From a checkpoint of a small mixture-of-experts model trained on Wikipedia: 64 SwiGLU neurons an expert, 4 picks a token.
Below are experts of layer 3 (counted from 0) of a mixture-of-experts language model. Rows are named router (the router's row for the expert), gate (a neuron's input weights, with its number), up (a neuron's input weights, with its number), down (a neuron's output weights, with its number) and show model dimensions 0-255. Each number is 500 + 40 x the weight over its row's rms, rounded and kept within 0 to 999. Numbers have three digits each.
Before each expert's rows: a language model's description of what the expert responds to; "comes before" lists some tokens at least twice as common just after its tokens as in all text. This comes from a sample of Wikipedia text that the model never trained on. Tokens count by the router's weight.

# expert 2
Description: Sentence-final periods. Full stops ending sentences, often fused with a word ending, as in 43., (NFL)., summoned., refrigeration., usually before a line break or capital.
comes before: "\n\n", " The", " He", " In ", " In", "\n"
router:498585480475461605498454497519505445526596531485412571470490456501480423493474449457519513474512497494472507564516454509554498449549461504451545470479418496529561530530530496486431488536480495428425513467470461442491470527464555457523516485541477565557486477513488481514473475473450475542488470500538464450466525531481555477449548476515537492516534508547474572400474470512524530454509515475533386430405523485541537505539507588558510502561475546540483440511523476470510515448480494457439447536508525506455439555527470502504469537539507551479529519559522474484460507456508497484486491416517579461460529490484563551471515596473457417462538462515527496423500510432533537469501458532548495481504609478524520499462450532488441556482535518483494475427517478523510520476505568
gate0:577482534490500489514463534518432513483482508461493439504509461486536482467512573557535556492488503484518421546499451451511491553532522470460541480519523508503479500563446470412425585471475488455471495550540473522453504501606454542482462449529506520542533493463506538439496454491437467537541510456541503504487524561549543454448582463446473445458498481449516520494524579514539420561457420562487570539454535528590516435446503442498494479440509475534529461471533576466501487525515539538436519444523517536507472522481468489473519469550521503446498446528499422449504499509539492554521553532464527466512544524489495514518504483375513510517482500524533523509501475549550479493482500513494538582508573514561451555492506476423569657464511513534554540493501469528500545522471468
up0:547467527466494513460492504515542471537446507502529433548393497468572457475537466519524526516435516532487428598571450469543463536499539534513545479527562525566461530577520476374506531505472539502495547474458483615422496466518495579473489468524478510555509410471510473436494465489489475488488494514505445496486529529451522507472560488539499481458521427394493531457480543482486468535505407540483462477509474552483489520434444505554507495475521490519492506491512496519495445477540562526529455431531517560445452425464482497469501465546505475425461464534493446469442434520556485530590517549524501488529515485503451485479522536524458508553466537518477502463527511556455507458475476533402499584542565481544517463477545506483524567496514463577525554474503452520555499480471438
down0:558481505445525480534510522407522497443444480397417484487500525426465504561510480496496505515510491595489545502503481383484487485553516511502552470505534469436475514549447481490486524481419479528563452499518490487496465542522480529491471526399499516468564564499478454515548478538450566557520526550559461497446510441523483441499545479469542429491554517446527488467467496476483510473469502552542496429502553528480535498490517517505504413502513448579450463583525562466533519530454527532546458540456485545462482498519462477533624484581443545446484475507483482459553511449496558497444552486505511451446522514435538538550466581512450509549483496549522494482511475525540529551463436512557520515538498453538524506538546521501496568411501511564468507512479463502522568426492452
gate1:483499498528478524535468518509539497506524461490486532487551532492518556473518489538549510468455559476471420579489490383476533536537449443425464556428510479482484521492527480563457517489476512520485539540482492569556434417523540523539501433519442480532492454494464486509557543439528558491470504475484525515492535512503449554537511576483467537546512471552490459449499509496467499493454442545540526446556504535473577569543534482479384553602452526469514534433515497489528514507481474493485526406462554460495493573525487486534440531354488460439489477507524462521526567530485528468542513560481494496479489533491483513494499540456460466498483426479506442478487471541475444449527387566502509464502549526519510537515471485534536455430538482542540474609476532444532499525540537
up1:461490490501500451553418589487499443414505583572490497463506506454500533513515487507521502416561447433481528495538517493470555481431480518525461458500510551580506493478497473460494503452482524456507512496531503414583578476469528553459509569543525589559480470488523444480509490500451498495482462528468435528473567481506451520542499470529523443427555567533515460539433531503444491443524525473468533459464529483561473533502480540488559524572435497482494555557501508462513585467526596598492519468487395517519546572522549516562610463504503482457559519501526445524490491499432545510615526467496514518526468503482513473524558518479481490450497490517487520469499476516489502478469515602531561490462500525548504515538505532562550520477458539488537501510480434520518517554518535
down1:464449492527513533471561477454515523597527477514541481565520474484579558464514456448449536547532557516407475525478503481511485531469562520543487610547529469542439501492544551496519567451511480524487529555440482503496469496503525461506569451498454402444472428482568451485454425480521501445551523473518448446498510531506518491536528468480493444534500517474482473552492519540488534461543488555533503426484484521497492485487512508519490413508465568501490506487517451466556475494433458506494482428509416479494458475484505597419419426492570462526480530486482558494459550488523484509535509498420531524561455519538455565433494448525529510520575477444448483500437514431533478479486543459510479561472462433552471462516537463440466425588493414472482522487479494526525512481500504

# expert 33
Description: Leading digit of years. The first digit of four-digit years, almost always 2 or 1 before 018, 016, 002, in dates, tables and list numbering.
comes before: "014", "022", "018", "016", "015", "017"
router:458415542444560476469484512548512478473413520452446472503487506461508474556559460468551417470572505517502510461590439489480524498413520499582461469530572542525501557471453470511514486427498496516497531450497447461472504570538493488554469513442533499475495522479525473530505440491474568532480488522502524502492459449514464491477536475534490589468487488464537526563452510504551490493467499591530481478568563541535531543578515523534466451552486465450526446531484521548534575498504502472477516487539468491449542545459514436453452526489475486484503540554458532536513538588482520525511450463523527439539527511501488479466528494525434510493475426492508433463500566524566455536444510536433515483515499513364514543434503511504577560508470523403435512578503534441439475539486508
gate0:463443582458486517467432451497518483534480522561462565541536571512539503499518425423524503458582422475530535454561485461552541525483478464460517534433538495482523510533548532496459521503554519488539504548508514500534538564499472523492420447492489540516546498510491494529420525453474538520526474427435547457491541468504467527479460538489457524400541563514497504482545586460461507551512495494518448498494520516400458441513551501461513534524502482486495493446525485445541492518493487510413582489493419491468491509490472479461460482529448457517473464555461617464527585553488491456533541543502463465520481551514475494468373504491523445538521467511522491558480429536563483519423508534469525460462469480527541457540486477512448448529566504463535504462487610488465506501468431
up0:456460536455471534513485397458503525526512494445499442524550574465517444525511493426535533486509444495511582533484504479527590470486462496445515550450502558475545528517535546504494494455492535476562437514506450496500525602493499493494445501522423532456510487471513413526444475455452518508550507456455506455558494509479547502508488505551470505467474524507511431396561567504460466491464543541488504475427543458434397486440509405519540581576502480451503569478502481494525503531483477487514547514481468519509547546531418397457452422423478495479451509550559515539562557553549480497484490503487465456531496520477459562523484472536500494524525520515502524512520461498540447506489503511513535463414451485471496482497453460468482462522534459506519436516502607458475550540419458
down0:451535450420473449452480489476553498449433542482564484509513484535522437502449518517469527473525520436454507418517507486548483501557463539449525568418474582496463522491503508517489504425516538432452537538500504550508535452478522622471470553559485551492511484501572480494531540545555557474504563549454558479544412496541474581448465523510466458500481494491499510436542542498444495508419498535491475522492489409491448547468464523517508488555558527502483541455506559499554466521467501572502469444490530551503472539470521434484555403548452478520445534503453500499458451520521465509450507498480498575478472483543540472469500449509500548449413525449502536460466515541594539519495505460539539522525491476461532470513476470455475491506480494511573478485525491442464566575612496
gate1:461476477426551442580526498498462467468548526514507482578550525552487458521529509514562427539437502535523498583510452534592476469499486468524464385429457421482479503506528549510504484480505428433427536510505444559466549526462516461475509534554443491549472484512495534553504445518468508484474491393524482464477478578456509547464508521509455502458536475493524535456545493535513524566468457492491469525474492515514550483507513437471463433515470479581437487527457421528543431530531485521545525554471592477441523471570470557483411515504492481473497536473524511581531531521497442510507489483492475528462442560462548501488521503461553516527526504538447472436505503494401494508465466474483491498528553503554556494474502443448515451531497484535511443473604444508569577509520509
up1:510454503505532523439503527462553554518513550495490494486472574480566584495523475511549502443502525453488511446511530468491484526450451469527465582515552547408510503520482469563515469516466513543527514488482512518470518496434507549570648499509529542497502480514493471476503509514604559567506456511500587532467488474509423486505535455493446491544462524517460532561452528571562494482554496510495546507472492533518498523508498477463479485527439475498582522458459524460529508411516469485508527530549484479432512538498481409551539469395482518589476483475492503518463502523459632468498518545504524483495532469489442432535379478562487487463446507526563525577462529488565498461466522482520410500493502486522509483506420565531580553433484485458501473530499528498513451504471492
down1:577535466483591498446461512470496424516528432517523450451502543489553545452581496459483464467487536466469477453513399525466505484553503491444502473482468561517454532441533528523462438526479500500556475477546462443562484514509485542503501549510540525452527543466520474598506490526557538494488471493551548494493541477437501479487541445587469537518449523504492502559524511496521505530502499477479531551509483526539456501524530545484500458415451446448573474506484462477466556531455426515475548541459438458471503484522533559549535532542531567474431434482515556572507507541461482492420555451529445548506537513453504499576500526493437435555466524545479555483462412456564467464544521460485432451563521489511467452524547531514604447492526451544537507560493445519512460489470529

# expert 61
Description: Infobox and list line breaks. Line breaks ending infobox fields, list items and table rows, before the next field such as Coordinates or Died, plus See also headings.
comes before: "-", "=", "- ", "- Coordinates: ", "- •", "- P"
router:512576567522510534475542540504502488509529454505516458473517528521495401503416540603510470482554480488479501503464480434481517568575427461495507513471492517478531507430484509447498417528464499474554490480496463503547423514555490538498507653464527495486461417456560487585467537493498505515501483469576514511504459460479488475467559449561504532490489474577468523436467484476555427428565468430517579486462506569556436481525513563487550517462531537521531434548527433542502532443515558489514481461540556497479515494498539506484535517542502466502503475502444491502477487456450446432531514516543519532505542441548493503463427492521452557495486576534460520541506513480543497506518517489477481507455543532419473536559567412515473546461492505488516515473464482513392512519532550
gate2:525488502516524520433531511565578400417534446495510492553562503552494474501519452499586474432442476500471513458529474460530545423464483542423505546499406540487434549496542483517534508554497532558523505490588475520503512508465482515494552465470467498535509457500508499439510499528523532543463549509481541482495521427545509495504472590485478506443491506499504461486458533503497540595480414446489535500473469527571452514474412462456559546493537539517534538506471529499472506468457465514467479509450466556415487507538561441443458443486541484410504439463468491478525538491484464500449550539455556539489506500543523432552514564491456501492535523510452558563517503540510405442441523446539445548472492451538526490434467455447456524499487474555491576542424519547538511501465499
up2:504483484466515445471520539600482496565508466453518469517500484498445533563496440441503513501506503558422447491540506422463532491451476541455495560494529451479488528464521508543497556498501504480490596456526522553598488512458540509498533475500471505531515443425530497440551545513471528473465441522523510523443474514498507512509412486490458485459572466481494430500562529541503475580449485436530464449517407474532478532526501489446536468476508524510588492471473522592550499502444454458501496453496448531453474547532518498511452505471482446448487516499497544471549525553496485482499529606526566503508514539488548614512533558485503403513466521549513490543509425545465506432487465504559407500526456488543542487438486508421498547490501527478511508505502445558463390409516484
down2:520491564525565457527521567485553509509486525484538490446457461534520522436556490422437431463523504490507451470563488486591505523516490568478470438540474532450471472544490551495502474441463515551486553545497524449507475509483497504412466504475492579506520519478446512453461573491516572500469475434563528457522465481473462508469481526551505526512476520558415535553555476550510505450432494480519445526518484595575455501507432512439485495514513413471551513516487531473513577478539488503471522501498490456491497557507540523507598526407505479546563462486568461486527468515506513527472453471469547469498508442546447518561531477512405527439480521510507485447518439448461547472529591436489446534512475495534515494508440399465501528560507457415490492548501518527570460463558488
gate3:486441539531509519497523506586518531440509423481426466488512478475495473482449508530509513515562544492514489572461477550488497498502500516490519540485511469525439499544437471506528529470488509531482523437559421521456519474577559443501550439516607503482444435502441530534534508512527513470561477530541516523494550536581509454449508578522501533508438547531477464447469513441454498525476437508468527577524565564470519480538529420513469519528502592499463534492545536535517457542551474533437440489506520491563448561451534476458457557481475460546406406511448477546449483502558480407578569457461524501463479535519551486465493479486529498493528535477452544482570570503474485429464537507478569507420524518506507431472526534458506548536484530535453495556486487462480525450492557
up3:554494453481485484502530531550529469502597449534519543550475576495525492504447462478482518536474444469493504519475509471487528572486507530446542479548521486517550505571557528556461435490497478456543524516525523529508456513535555515493522594503399559523524526506636493500478403550544497502505580491507454506400496513495513500497455457533452461562466455453470488485447518520472581456492496449544439473499511526555528546505503495473533504485505425475560514532459517545446477464524519496515540479482489571481466576558521482483542520559509475542488491534556510457438520507445452556496479539548488474515479409521506548462441537530402508425519516544509440435461445471485454499549476478522557487603519520493454386454502493530525439488516535528549499494462480532476442560509483
down3:542484461498479555494522562469473518505483496522504503518519470461492446498507536493541527522505498529463507474448552424472484520564451410477432559516457507446531561542469483521474398529475566517507554455583533477500468524458548518398474546524445468468474600501458521468449541561496474490500524504532490453527479502540498433520497515473552419537455497519558515526559491520552494492506501495496472455551512442485512529471474484487438474460522437557580575514504412537594558469549404468449519470519525585446533409467487471529542506471538443492503452456595515503536450529529473461462525567546466480475511477512478444495505464551519468484416532458533430471502487496493543422463516451524493495569476521490468479507552573547434447538454508489519528553536483463546514530507496